Experts of a small language model.
Size: width 160, vocabulary 8192.
Experts: 80 ReLU neurons an expert, 3 picks a token.
Below are experts of layer 4 (counted from 0) of a mixture-of-experts language model. Rows are named router (the router's row for the expert), up (a neuron's input weights, with its number) and show model dimensions 0-159. Each number is 128 + 24 x the weight over its row's rms, rounded and kept within 0 to 255. Numbers have three digits each.
After each expert's rows: a language model's description of what the expert responds to. This comes from a sample of Wikipedia text that the model never trained on.

# expert 48
router:147131155104116093124178106148117143121189106135163150128074121148133140071130126106141136167107121121099138113175099161089120119126079126121140122129093180173106171144151128124149139150090111131128124074136129111114133130097108070180151154139147140094147104126163123123139144121102139132137132193160153160155110104146114127192126171112160105188154110119145090132137135124149132140123129118155133104128135132117130136115129126116101144139116131112114111123140133123090144132110151
up4:132133155117107146131162119093124118126155099168089108122116137159142127077132143145113108144130134140082089136110129124103111094151138112127174120144158123106134103141145136115144100100086138145164130117130123133133146117137116134108148108189117130135138152110097148128087141182119114108088088122111128161136130179151121151140138099139128120152154084126089083088146131133163108106089121086115122173083141109155169126124202146151133128120165155128117140089169099135095147150126137
up5:118116174133139162127149157122138136154164130086175144105114125186088175113094160098158123111153146088090106131087140122099087119105155135104137156130169158123085176127145125138135106098104121091118101138145122159147134133137148130121101116097161166128132134113153113154127119132145166158125148142093119140131122134157118148181156136085132047154138133133119100114146119090135168150124119151077115152092154150136123108135147128129146122135114124125129123134116179122120169127130132
up6:152121136112092109125115128135142116132172130110167118129084147126135152152108150151109139129163088124130128141121135120139116193123102123144159068174166094109132091105127160088152158152149113142141139107132153102136138109113101107149129131172137167135138070156139172118103106111105146110117108120131081117090124136126144171149088148120111173149130097142140136097148095144116110122113092137117160142121151170132171131139145137124110130135142099141112110137205136118176134172137131
up7:152137173120117108112155141184142125135129154124122107143144135134210117128114126082103123136116120128132133131170126174157117131127167154129114100106153166110131177141141138144123121106141163133160155126163155103113136128149110085129103169144127140067121125147117162145201124126147124130159120138148120174136144151121143148154142098098096088122085118096130156113131143150128166114157138136104113134128166090146121133123135129137157124163122128096114142118138177188130111175105117
up8:130129101134116120141140093104115128094124130096134155072134099159137146140129132131130087172133099131107184122141134139132120119108130140098108131123127140150148141149082092123167116185121088159173110092160144135143164161147089124137162098108111109138152120153149103110068128124138144166142148143112135124142163139144125132148160131166138092125162127124129084153120162131150169159134159144152090113135150107080153141152159131074181141103150141135159149108150126107120124144108090
up9:117148105142112144112105119086129124118156156157132153162155117155128160067204136103066140141125145170127104121123123115079106141114109124109121169104124144133144145135156125156180125097140135150117129124142123161178099130119104105087118162160123148132121138133148111139162114138137117049110108140130130138135115151075121089146088113166115099135132151106116101090114135154148101110154150113144110131126099132142136111110118104101133129137122159121094142120127093119113082150074133
up10:117130164109150140111137099152091167138152138150144106120127112131115168115134123109168178103116098152161127127180152126107132123126129088117104118102149138156114119115127169138104102117157110082102127146168109132115143160190153091131123095144143158113100175112153074086109128107135091134118135176151139136158135096115150099126069124129137138132153120112103167115129125125057142130151142141116144114170140134153144116141119126129090167118145121159132126127185149155146140105117155
up11:144137121086197137135128139141118126106181059160145111096158157127125108102138155091156122158114138140114120144135128107122135124148141098178135129116152155135143090118158156150148117109118167115119131125145116129121130127111076102126128096151083126118139145179116122132130123114151136153111121162117127125112105115092125107118098128068142137120130144094176170145144125168153159137163175115143130137103113080144108169161147151137080152168136147127126117144139168099130108127178121
up12:170101113157162107129181093147122077141110105108130150130123115135094118140128073134110161068141094171104126116158136133115158140115111101146139115084100123120116140148137113099153151145113119094147137138131157133144102116132154109171135156119153116110139116146149148105182107128122098150156132149112140134169099145116148132166132110143112128134163171113086134121113112093114113121121139145139124148133153153073144153103141111142121147104068064131128132122086148147171088155096146
What it handles: First digit 1 or 2 of four-digit years after dates, in or en dashes, as in 9 November 1988, in 1984, 2024.

# expert 0
router:123124126089158107069171135134097122120121123157115140104115119180149095168083102141161178119126130124146136156160107161127072118119102125136155118108144142148115186109129145165145150139125118161147125097116105107136108138097102126171122153116123135147127126146115147149096166087156130131114121160110144139141140122138141118122099130083129124130169108099141120138124101130159105092178134153144160105127153150109118114114121127165124062143138126124144112160097092078134157140092077
up1:129096097111145120165080148158113127139123158114155107136108102099104116079078108125138132117163121117124128162090136121078128108134135123133174113090157081120118127140097129146152119104121154094127108140136113094102122093126102126146145127082122155118154110155155121132162093098139067143149149127107149133155114148105146096145160102186082129054156142111125109131142124129170094143138111143142149147163140118118136124117088110126111122115109124081091128152161123157128109125160114
up2:127126121188100170126171130167115160133119118121153154106087124149120153104114110165108149155150144130115133129160076146070161102116158130131125140162146190112164135114089121150126132112127120138135119133125134085107129152183096087152185141127145126128136110087161086129104142109121122126134133098117161157111090114096078113137103119185152150129125125150129127166104125129145161095126164139105159129143136120125155154155125147125140167143134178118153125107134115152151116126142109
up3:120144098145117155095106151168114146116090128154114102139149111147183138101122216120155148139091174154133149108106143167108144099087157168139126113144156147114123102163133143099155110096121142117088143165097151116138100125127126107119131114147162132114101135174131162136077109144111142142130153149148098128122135108125076120149121130129142147115139125073113122141160096084111140131099095139137153139130099147120154118151132164183189132113156110109118142131114137146148119129129151
up4:146119094096128116079120116124107182112083142163147134118105116122116133157095118097105161120131150162144136146148152125085139080088089190153074107140138127119097120122137096117121135090131140153093149106167154097165109148107124126134131113119149111114148117103126122100109116141141107124102156151152090161135175120112134151067072141128138106124128089117125151127155153098165126143128154166129138128115125123096118144156145142112169153123130137132110115112136114106125178097071131
up5:119088102129169143113153152093110100150167168154074128088148138132155132115131105139153133130134143148113137128168137070140098080126117105148125153123133187181128159121137110139151134178110116110125146143086123119140140108147127138153061163159120090191102093141162132117129150143121111101140112173158112130143143141111164102131117130125110125123151108181106105113126156163141144094127099106104149140153150165137146103097103143155103130162136141122115150133140131124127160137111124
up6:133135172106156131139095134114104119134153140136126155146164098170159145134084098148094080109155130088152106141133114117085103126112131186115092164156142110108097157118099119140120146140116148124175127128158125132121126099204106103108095137148143123130152162124150158181147155119117167089132136140145118150116130113156086137143130145129141128148120128160159124157132146106129124070174145155129102114142070144132150133153127089148142131120136103162147123175117130129154141091126113
up7:176089132115130143096145142113139125124119119119124127114138147151132109165108149109149148093128113096138094162162142156124132134122089132114124127138127117117131138110153144161151071082085184142127148081130142119157126142141111104163155142077105108163124150143132155151140159125109121148107148149118076123099145094165132111147137122094130139116163101118143121137137171150080160121147093184107138117091157121159144103139110103131100092111123096119154102108055096151125122165117120
up8:129099125112109101092129120185181135110124133157158161166131094134142113160134163155164111073146102139144142166142194125129139109121156144154142122135119140142126100121138146132132093091121128166139175164176103095076078136164126096122109128147133116129130076113136125097109110144159098139107113086144157166152139121106142134159120099120154126157120118140137130103123155135136134122144136139162111162111089128123153153127117147150133139083114129149113168093122112112177111158105130
up9:154141093170163115101155094124102058131075153121120106116164123120137122129154134075126154150163127140150138165144138120100148117095112115137100147146147145157155149099120116177147097098139091146153131110131124139115120186149102112152126151156120144131069132125113152110130125142103144156123133097116139143127145138119129125108089105149122146107147113171092135156147154162129136104111140117088114133156127158137167106152115121082151174126099110166165131146137121057132146148114111
What it handles: Accented vowels and odd characters inside foreign names and romanizations, such as é in Zhōngxué, ä in Jäger, ø in Onsøy, ±.

# expert 53
router:157157161110153106122175147086099126123149159116091154102138109159156080108134118141151146130107176156101144110146120165138125090132087076115124087133149151148118126117133142140137096145119144108145142097130123135127096115127121105157141144165093123144145119190136129136126118135210140123152138120153179116098107128127136136114136135133150122134128101114160138172189166134103137122116110153138105107096152150096111077125117116131080127113130089150156133104120095127118133094134171
up3:151123162139174169132103114109093140143132165152108125108142136135117082165176116092094143114131103140140098146149117108139105164057123152129081130140166115154109143134123117163123104111090149090121155140140118143145085140139122094126077135134169125145109163167153107156131125109130085115073153163130098118098118124129141115140117094124144122125139150140107135129169102093135127127085127149106130104161083156136157110109142143127141143120131074106122167103069133125122123107138133
up4:133152124133144127110183117094109167138150141128102111110128116154112135167163106133155127084124135095198125144172110143110089119149082126172105125116132106114137124125117117157164120119089133143111097141162101178160140129119139124088092162092132144149135117113124166172129132141173130094153092167130122116173142105102086131123149145109138157113139104132114115113159101116126097154161102124115146094158116127179115140135135163152111125146138124127087120206126116128143131115123120
up5:118137138155174111112158096165122096129174113126128128093146103086145133117154133144180129124157119150120158102070086177142088110146131158134154169086130127110141132134152132124159153127127107112167127130126101148112095164168120104115136181127137103124149138082126144109141105112163141119107113134115132127128144094103102160131114139096109121091126118086145096151162097141128148116124130121132104142145140134120160112077151109105156149058098124163118097092139125130147093097100135
up6:181138133158203107097103097163149124094126102127144102098116107094159110114102147121171118105136146123109114089143102126062117153124103110073131133160145131067147113131134153096094129128111117105160154146155162114130137137139130096137138122110130140147152125133123080107124131107142115166161163122129132153167108143120110126106140090132164117161123145152131139124121125114157090105150158130139118181133119153125104147107076105124176144099118151159137104132096131144139152161125099
up7:134165121105095096127108151109121123138146129121170121076097112129109133128117115085128127135101132115142074134114105115106117146146114115112131154086122083163126072151115133108112161132103136111109142109087143142119133119108075079107120120123109156093125149111140155147101086119155148157137093109085120119131142172146117111119129130144124146110130111185138146114130150138129118134146111120050147159155116115101129159135097139143130088079104124138146143097162081084150169131111083
up8:128144147135111121096104116133111154140174144124145095113081100150168150099086105133104131119121087118137159143123109127138129099200135150072115168155124139090122153116137116147156098163124160137098122138122097084168149135135101147097142152134103128148154138104111121114133143126144112129126117123124161161088117156075127156106119127103150121111136138143112128111142078120123100143114114083109122146105115062134072138138117144133104105131137131164150097184143149133112090167147099
up9:158120123097147089140139144149080154118180129128150146129147125062134136109144112114110126131163114166081127088098112086114117144155102110131118151152160153114096126132143145172121123130127131130118139120148173152119072131100158121080135128109129125081150166126152164117144107125116095127133156194119169160098118114110158129101155096143103134125160159117142152160163140132136146137122143124131138178146142138132077193134142091105152108130127149144125123148116137112109106125162115
up10:185129129125172097135157136086141166143176135134123143160124096126137142104140124141144148117142123148120135143089113102146109178148080060115145142094131123151146128141183136103147116140133116097138142132150138151163104102132128099096152133137106094137160115159165141124132158138117112130128135108145128103132155129103164134115138104135170134165145093086083161135105134159133173122145149161101124142201135122080147095112087096105138123123149133138158135136148158163114154119135135
up11:140099109094166116127098137100142118116176154106133108122125090164085161142132122107110117143125128192122141140112109131166151138151150138136121134164138157135132158143133159111145111105159129107166093115166136150152096122194089118153130130122129155123121100141146135079160111069194094150103125149148141129103150053105171123131119141109124121131132108145113109137163161097142150143140132152153151110125110101135107114138137153111138140136138117130086117116129186113118130145149169
What it handles: Quantity words after prepositions or verbs, such as all, several, two, other, "number of".

# expert 40
router:137132140118124120132175103135120154083117097072123146132073135137144151128110096141143146154111110127107161100094131132112111128095120092114088111132135131142130120136123093126158136138081146134171089117127093120142123135116085159123124120147107127134168129155131124108154145160114090169115077174128106135117108101128104166127115201128145117159147094105142093163130147118162145095130155130146141111116118116142166127131100120125132128210141110128175109129134113096126188150145114
up1:145119125151140140164099122137107115175141157082137130101099090139161157135120152113126120109150125101125148159152139157147148096119081121160088135108125134101170114141112154159162165147126133147153124133093137129138116112100134115130121125132129091164111153107162153157111094171145103144137112109133106155123115114098094119111140172172148124155100148104154114164148152136170134196109127184153083139147180167121142111155140093136136123123110146118105096086148124122147139101163147
up2:094159121159122136107151126142144106143133104140140120146107126116121141076131105121120125167107168118123136119187164118123142102108148075088155138125108097179114143114185141125133123128110118150117099139106107131152200092104140120114117136170081163096137113129147110110141145125128090117153166153129121155131110114084104114123128150180133132143092124148139086106127078125119105118136080096146120136104143129140094074113107159141130115098157121109105106132077115161130121166118118
up3:162108112099136140137148139129126104154139133099128103153126041113121147113134166120154149099141141103103103112110106150148105149070091137132133170123158120114093124127132129124133141128135160093140109139095135156126125118109135101133128106160121138119106097158142157162118142115132102115119084124111130142131119108115130128122071083119100148141159134108095083134116101123145156164093154172091123143132125146141127161144161150148102149092131092121185147086111145104166086179171133
up4:136121084131203140143143143118103101112140159147140112154146117089150094095106126109091120093151133125112133110115144126110144100148115113113132109142098118127177162125144110129191109116147131105182101132147107134170140149116142168127091134143125171139113198125162125166121146106120137144110083137151084150106132119110163116146162153144175131147105117186115131107159094129121162112133134160169091122134173134098120133141131145135120085153119137140143152122105131160154121112125120
up5:123122119056141155171117137075127115117114107134140125087110130079087174141088108169124154144135103134117119107132123113112129120141142148132141154107134140115109148151125154117160151129154131094148110133147154078166094091098074175119169102074129150147146130192138124166154117158098151143108111147158123182128121102136121116125130140123105116149109123134117154169089147137138124098088150138112141149138108093082108109148156123110088124118117138106146134140147136112134156143106117
up6:109114108132166112109103163143129149150123131107111160135150154137124133129096122139097120109066129131127095145107093117146105126109108147106102161131107121148152120121152165114093156125144145152128099121123139145125159172112150103091110104168091188171115072115098142161165112111182137153112144143100109106148122150087109122090115164130114130148124125079137142158139135152101134145135164109153136138098123096159133106182115152147161119078108141150134106133132130073131134168113148
up7:153148116141132165168133093134108147131150156094131144097126159120135118152125112158057165122127153132086127120116107118129107148141159112152110128132098145160111114113124139143083137137139105070118130128124147142107107128140164141117140176133151153121140140123083174115134126152104118139119096070122079137139109121122113194141178127156180089153143110090144104100119105142117120101165142126085168149112168145139141166099114110105136125136136115126130166152158100132100163145134155
up8:152144110160125167154128128153126111105134135086106112120169146131160140089143127151108148117057137161100097091114100148092149116120149122097165145079150159166130142109108109062149134132113117134136143129103090128118099153127163154143122143183138148100097113141125122109106123105122170109135154126119123152151119141132129135154153157147122168101115162152111159144108104120122079152103130134162142152163142103092129173162123138152131118100169159111117120147132087149111096172123136
up9:124117166173127120079082185153145159099129148135143097151159158185126116148123121128158152169088140124115094137130159109108162095116127097100085067137152089142185132158103142130096098143145107139120132120139139142115119129130134142160115136148098103144124151127110126108113138098201134119153107167140150135115071139166122107116144164141113117145114143111119118083130114108127126079143160131129123101133163122115134100145132089131127099127115124122142127153178103125124133097141138
What it handles: Past-tense verbs and time nouns in historical or biographical sentences, often after was or a subject, such as began, died, years, played.

# expert 62
router:152176114098164128121199077121093134132144109104168113119134138150165143131130112147160110131131122144142070087096127129113100093107095102116086101152089124120108118099140077148130142132103111119125085153130146089142131129128111098133119140122102136170128083134123151169151177121136154151118099148115156146105119050126114156125126141122129116136152129128144121093160132130127118098099108169156094133133136131116143101094129081141113115117187140131110143146127153114139099110114115
up1:080163140124186113146126107141123120156153140138137136110133153139134143145130124123132113135103136107172177117137143136134125136109136143151119156111143124156143175139109112124144096090107128094125122135136104139114089138121125088088095157138118139117106166161118121108144150129150085118121141136145139110198103078159111125097188149116125166167130157164134125130155161146097157165116139143120124076170117117181105108159094122157128116119147159125107108073139149171118105098148143
up2:087097069120189173077133140076122084119127114084139173145144136177151129124113130111157096158099142132131141167134082141159118101105081075137123091129137119147118155110155143151141175116155120142103117120130122151147124122139111109083082103117144122140108098124113123120114122118125137114142107101147128111167117126141119137089097136103132143142146172118123134106105129134130098109139087120133121149155146086122132094103136136081130073187106125133146150153124118119134113143124140
up3:136136134096146121117093109183085097146163158133122073144075128147145150158156121117183085130103113086118121143131128185124127111169148169126119161125157141141182103113118121146147129128115142120136105146132128149149140137097096134114145144109110113125156114151167169182138115137122093107154112125113126155122141131096105160109128144154150132099132127155097132099100156139104141070100121106109149119164154147159154115129126102113069118126138104095140153160141120138169126098109112
up4:122115116119107083098169128141149167132135105093170119125133158106159133113136151101088105131103172091133132097115150118104124093091156100138130109122142089135147129102123122189155126136138152119108122122100139057091118152092159111118151157159175116103155124090126146132118114138100168135137152120089123187106117162099091141168122159140138152109124144154086108143128143131126135115135155165157137171149139137103135157116116105124126115126125158116159106167084122151118135140168120
up5:134128148148145132121124131137149130124106078095126154104131115131112123151126150130104134165117131125106148120100088143122099173083156183126155142127107133093119154119093128139133060117156135106151151124154140139142159150123107120106153134140120146119150100180160130131153114117143115140088159130159109122101145183122121089110133130147136105121141172103160180153117138113132119129131154118120097147182082094129114111131133147147170106109096127171121097188171108099156114081144092
up6:095111080104105109145150090109118128139095119146087089106105086142140166104117152087121068162084149141155129080140103108110131106102148151182137118113082140167120095117120147118123133111115109125106178141157120141104102133143147126136140150154116154129138096161144138210133115142118102150127124132153102132113131097129147099126140095121119162167140133084105157153146139113159109145137128111099152134077137150097109097099142120129114139147104130121165166134121120119159124143132098
up7:137184159171165147129101168162127134134182087113143175136120128121103147128139126118158120129140101168125132105074177147115129148127102103138158137096110131121097121163114104151166119180151136105142123171106108118086138130111119098127113128131144105117167120138147125129096129151145114142129144160141131146151127126176182105184155100102140123123153096120170142101103075132093101126110118101137147095149106156130149117175142163135117116133126105093147115134097146132141123094117111
up8:111119114123119094104153094131097129133102138154118112183076096117133106110119091146124144109133146102128150158116168116146145095138144119115192137132138122130173160137135162113088163094148144125144149103072121109181119082152121150122130143167130116150159125123164151167132113087180120116122107122157162119144132110110168130146141161162111137116116132112118107164152146172144133153142147127115143118095100078104165139193115105132153113146115136096126127118115126106093139118146100
up9:107132092121116137123160111104102127145129167085148123116150135162134107183131113156104102134142154146146089168123113114095111129121095124135109079096118119133135175153126154153148102123181135152137141130130149122085160101071114114105111166110095169126144130147092127142149117131132094131129117176121118116151137122111086143144123137082085094131142142117112128115146117105147139106128096154127134132137167131126103131131127117116201154125095114113127129149043147155106131118181114
What it handles: Short pieces m and el inside words and names, such as bandmates, Model, Remixing, sitcom, often after H or K.

# expert 14
router:124126101118137099104131144104110126087137100130132154135142128125127125127130104125146129088105125122134158098110116148104058081106101126170074102096125111170115139092140083134156120176117152113145165112144118114140094125098081137155143115167146142140133114182176129130102117149135147145123144130131100140116136148113114143122116161107136088129169098098123099147183131128183116078110094151120130131122141163137142122123072092126101135147149104087134158104115110125116156144103158
up4:065130115129141117123112126163126112126105139135119191126160124131170092131127111098149118142084120102139127133118092151125130117127134147074138125089101131133122149150104118131155145104106101171170139082116103105119168135145155130122108137099137142115091092184136075117140157130137108174084181144122131131120157159158178157126120126129105142113140144141176143133095110139138066130135117120174120130129103125125103128136122142093131116146135147136129119106071091077117118103128149
up5:131161150093099163074126099119138155126100090157086134125156154170161110145170098145152149127163132160123153150128098148130125148134117120125090120157147114155110116136143129100145109142142116100158139139129132088179129142141140129138116139137096125172136157170146075176122120110145118111135117177166147103137145142171170135147103160144107151143137118138112134168131143124173116102118120168127087095145115170105111106111110088117121132096161139121171108103154107154133106089141131
up6:130119105123147157144140111133084090110137123108137150145073149123128103124105110114152162148112142160127119150096152107080131144120129126059119140084115059129154102152111125149130096166116138069124175106092104126155136155166120136164134117148099115144136107126134142163119132174144123128164103126097154150137112156089137125098099125118139071119139158093121130143105126126109107081123137144132150136134119165131113139131107098154153153128092121145128113167118091163075124116105099
up7:165081150178175166127098151088128139163124123140162092100132148116147107112131116115156131109163127122173105105146119107083133134152103147115150120073113119146137180090136137129118138112113160165137137122119129121126164077128096112171130141123090140124099071090127158130109104094133152118098117146104111099124104105149085119156122107120137115124111110135113154137156101112145132119130089148169146139057143117085128099114090129159123139156110123140139133129097142128130170146146134
up8:138117141100096101148136112120160133158144129117139152133147159160134134138129093127106088141160140145139110135077171089142167161124153107153138070141143131075103064090111130122090120132137092124121124117124126154098129132123112160135125126119144128077115080160126148140134147131110124155117147140128137140143211157055117129120110140116093135131134147082138149141131104135125139135116172120115135120127138131150124139084133127122129103178114147132126118116182095091137082155160149
up9:157123097123064179114132144106120200126112124119144104113141106143159145110168089114117177095140112133122077146143118119102138111111133142116112113130157175143104096127123143125146130102145122112123134150119144120133106090150160123123148155139128132157125170086119086132121076107115146165120054115143180156156136122130134137171128165142098133138143118172155120148123124096117109138131125133124127115137165123154113159133082098124129095089135140168093153140132135106157141158149102
up10:145138130137156141091109123132077139135138125117066113122143120111095116117184154124142101127138117098114148124124124122141137110141101100156151176109130126108169157135109136109116141107132128104157137123138118089174095159120085133117110101129087097066125110165137130126165109155125138143125092166151158140075110119097103086110138140174139100141121165136121110141119146122128141111124139089102142101134150141136151141139146112129112142170122077059131100105124157125097139089161179
up11:152135135108081112138126139112154106121102114125147130118113107075127109119098129168126152138166140131117130144108133128122143126138162149147147137124115121124105124100159113150148171154110116118136147131115176123130069160087134118154174100117125132135159093098090106110116129142178111167119121099118129101120116149139112152115149127092166112140129136138127109156164129156132163152160098139071048104088158172134152167171128083131138121157120130157152129107144167126120105181121143
up12:116155122110124120128128136160111091129112119111139143103123155161118176209143121107116140136133131105143098147121162098126167134160153120145173138138105123155145121119159108140142138168111093109127114109201123128136117145125139125125141186096128167121102112114085146129100178144160184129133136139147152101122115132088140148107099103084108135124156068084143133148143116128161133123136134115114141141096124088120177144117127109155120171144125144128135141123106173147131171147156159
What it handles: Number pieces such as 000, 500, million after a comma or $, plus track times and table numbers like 2:17, 25 seconds.

# expert 29
router:142148120116161133119116079143113165134136168138143139121100120118142147099127104111133132131137156125082120131127126155076109108132074058131087133125113111118145185120193112130152128130074115115142119090120111117103110169126108151144116141165107144123112141159155153128101090127150092158130114179101116145107061129154124113139142139141154112176121129122145142149110082089172118128135141147155130125106136122098129093132063109122100112132125120117120100107134119130125139133133178
up1:125152136153158145089128117138167102107123165164120093137104135097117140129131142134135067145123135171146132155083100130150084136142097084104090168110169118152114121114134117154136122132124141126109124086127128101145124151103142094091093189130135170115085114169111140128154102150131137171117137131107175117145129134120119111135144180130112103149082149097123155126109109087110136153086106138153143117148130158151140113162109127124154112166166190142112138106121128103133122100100129
up2:160138164109120101107112169126113103120133168129097128149140156159103101102148138094130119124159147107114088134158113154160179110095110156123146105137107148137136103145098161150131177101137139149111152121119107111130137077131103111086107068130173175087163104101111099129149111100174111114117111133111112117120131129128148111125146112172131154109149144106138103088122116107091130133153136087095147120130192106110122153114145118138115126139145130134089133191131095099147166129134136
up3:087130136108133115139130134160136159145150144079127109119075109158109127111152146136109131155101173147136174104178159128138098139130116120146126146151142109166162102103144114141159102149078123114137143128105084090098167124114132079118080165135102128118146093114110142133111092130149150148111100117131111113100152135106134107173161180136165140123104133135121102144113117087136151202148127143139122109144093135115093106122125108107108125119056136113148158129158147132118146121111112
up4:076124126111141129130122155179169129120149109116134126154154133087128120089136128143173099114107157103128124143077123140076145085118120113151110166106114095116146187119127123173178121135110108161161089128127078141144130166100108165136175141110112120144164084115137140100121119145159108109112206148138096163120119086183129093167153125135153117122111144143132144122120113127124153137141155140089139140121125112135119111142087115126127119147124123128107110143115135158142098109115155
up5:113146105144103126122134116121121115147143103114135112132150133149143137122106122086107092142121125127126153137129142152122124162094119131100141144128157182126147134169076117110113146102086136165139145154103137094135128137131111139127119108121117155135146135142088125131129113137139136128137117150182083138120133133139046136064118097155150112151093111139127122165089104133119138114103080140135135166181167142060120095158182094164115118137113134148152170154131114128167131092148173
up6:123190116139113101101139149128112096194171102149090126118111148090153147215127085080084152121135122131171155121132126140108124126154110106139137162141106121104138176137154140135155089131125129088119139143171146112124126112179157151124168125097152145146112121133122144167134113153125097158123120182125161114097109119134118105133130143147133105137149158112091161107125119134120125098155098129111099147122124132117145112135089110098125131114170118155116142156139105160106167126143127
up7:103145157105122101143147157145133135128137172109147108148108115108132185117131123142095132142115134126100109150132110117140151118074141130121061085161115131134100149130179154116096163123161115184098143113084139108132165125088155105144090107153132148112105097123143119089127143156107104124135119149127106136136146143128087113096117138176131116180116103145110098132086129172103139159129105121160131169139127130120192106148121136090142151152108118131109172118129108096125123105156091
up8:091134146111108139091069089113128152102153165133131076122138109136159172140103102159110117131115107128130114093120106176109143130144077096106158092143121111126146130108121158124123145160125116124109122080104127178164122115138160129114132088167138116122157158162097101144164137137152148117106102098082148134145134109141140102106123101119121120133149159094139131072106165118138094107082122143167145117113152126142116139115154173149112128134180093110119163103084112121116130148123140
up9:140125090102135101116121132139142132125098142093118118160104108129138112121156099111134135145083111090155143077150138157105153098085121146132106115125186097104159106131096133121124157155129142108155097137110129128139179199128108132173086121148132181124153128141180145097115118160137119135127130122122132121103144118128133118149091129143121149143125096126157106108119135164137175101118193136110101146116099138163150109139127060117090137142154150153097109122108126133127115076135162
What it handles: Abstract nouns of activity or process after articles or adjectives, often word stems, such as work(ers), research, report, market, process.

# expert 57
router:162133139122119120124137122140113138140180123155081137179131115113142147125104118099161180104123164128145134098167121151119130098097170115083140092118100132160092140113138165150142141131106114151125081115134108093175081107107091114126114132125089166139162111134133139125151150118132085109088143092166115142109126148142161131113143118139112095126168145124152105165127114103147099110142116182141133137131137105118161103117118114156129114142207088110160157128115106136148166122108137
up0:135103127147112148115136106107137112129135112139115113127092125132164132159114167107183129134176084143137143159140096144143117138107158135139155102136119130125102135104100207140170113126135126142119115144161142124116096140140136154126105165127140183158127101106164156115134120100152077152119144134147141193111106116144178093136089150091166118164172111148113151147114125110161178132170136116154134133140190149151119125139128102150147113132136138165150120120150126099136136148089107
up1:120122138123121103071091110113144133140127129115100117139094111129107120176118103131164098148126121152148142132109083125141141124124102171134148156138106122124120142147121158141137130122144156170133098146137153102111115112121120160152158123128069162114170103153144114094123143145118136094138119094128142167138115092114131184119102138086119116140136166116121068110103109149140115137126144104142206124118099107093093159106106124124102126171159091102122163180134115122111138130194149
up2:145122138092115131142165136147123139077150097162123134101175100162125156133138195152131129091120117143128140113105196146095131116139151127099126108136160111149110159149124069144147121168081135148146151098127166148126133135153078124149164102137090151116102133120113135123132145094167111128111133146125091130130135138141161147185139129119134082097143090120117140164147173089167154104128148147128141123103132133114145156152127088112152120119145119112185108137137108119138106125088119
up3:179129146146196131125153171102138140132156115168078133132141138142116142139142117126125138119155088151108116114130141127145101204103092132114138158102132147102124110109168136142101147146129114109114117094161207160137182117132090091143152131109126133128168123112113124133104130148141131120095151116130110108126147132103086168152146108170164128155169091120146104119190106149110123138134133105145116129093114136113137127099117151146075143168135103101120108132128137144097132131111112
up4:155148155131129152098109168135122140091120123102135121127147134124144173094166117135122120117156104141136108147131173156152133133154115122146137137084142127088128124128152151111124131110140139161104118136143139114115079142117162094159140122181123103142130099140140100175070129129127128168135114136101121149154097137111115138114106145102065119137109166123188121143176138142118123082086089144115166156114133183078090121132117159121071118165134133128150146167139115133156155118105113
up5:068115110135095171133094102109081130087124129132183184102133111136134138158121137144122154114120141103143115175138125160118101128123114099125161111143115077157134111142175120160131117126133136148106128084128105171125154129091121116126108067128145095129142132118167153120148138156131106103133159151142142133143132146121135092096173170094132123157179121175166137146125147129102117117133152076136081135146137067131125090135139138122105122126128131125125137149087117123105145110105154
up6:082170122166105107128100116140122128139145150089116125103167124114108121129135106127134082133110190084129116124109179155090128104127138182132122148074126149171107143107107123094174120134150158096149117084146118082131119140180147106124123156179145131109128128096111139138140127133132154112101144144122119131132097121176155135139135136152155157098149134130120149118170144101137107132149153142118124116062079111124111128114073102116129158110133137104109147123095102102095113126153133
up7:156118137157159107134177111145110128136126136130145123104103110130101159166144092119095129151100156117123139098119138111153073128127129097121080155119147118142148145124099151140131155082161105123122148121082092068122125142113134136123194148125109160105108097099114165142087107145142096163176136143100125154107138170124142151144139097117122133095105139176088102129145101114103153129123103141137131126172135131100141098117158098088091136163154135099110080122151147153137108125130106
up8:120088107146163114118120094111179129114123156141141139123126118158155118103180137112125117146144139118085096101145099125172140137118148123157124107133122135128107113161148121125065123140132117124127118138098180165112137081124105176096100105104144189147088110096131195092147130126158098106157114170108128140114082131133082098126122128145164158139116100140099097171133166154124101099132100119124107126098140158108122137134110103092116109103174119091122137125105119142125138125116142
What it handles: Pieces ending in y, like y, ry, hy, ky, my, closing words such as Dynasty, Controversy, Shorey, or starting Myanmar.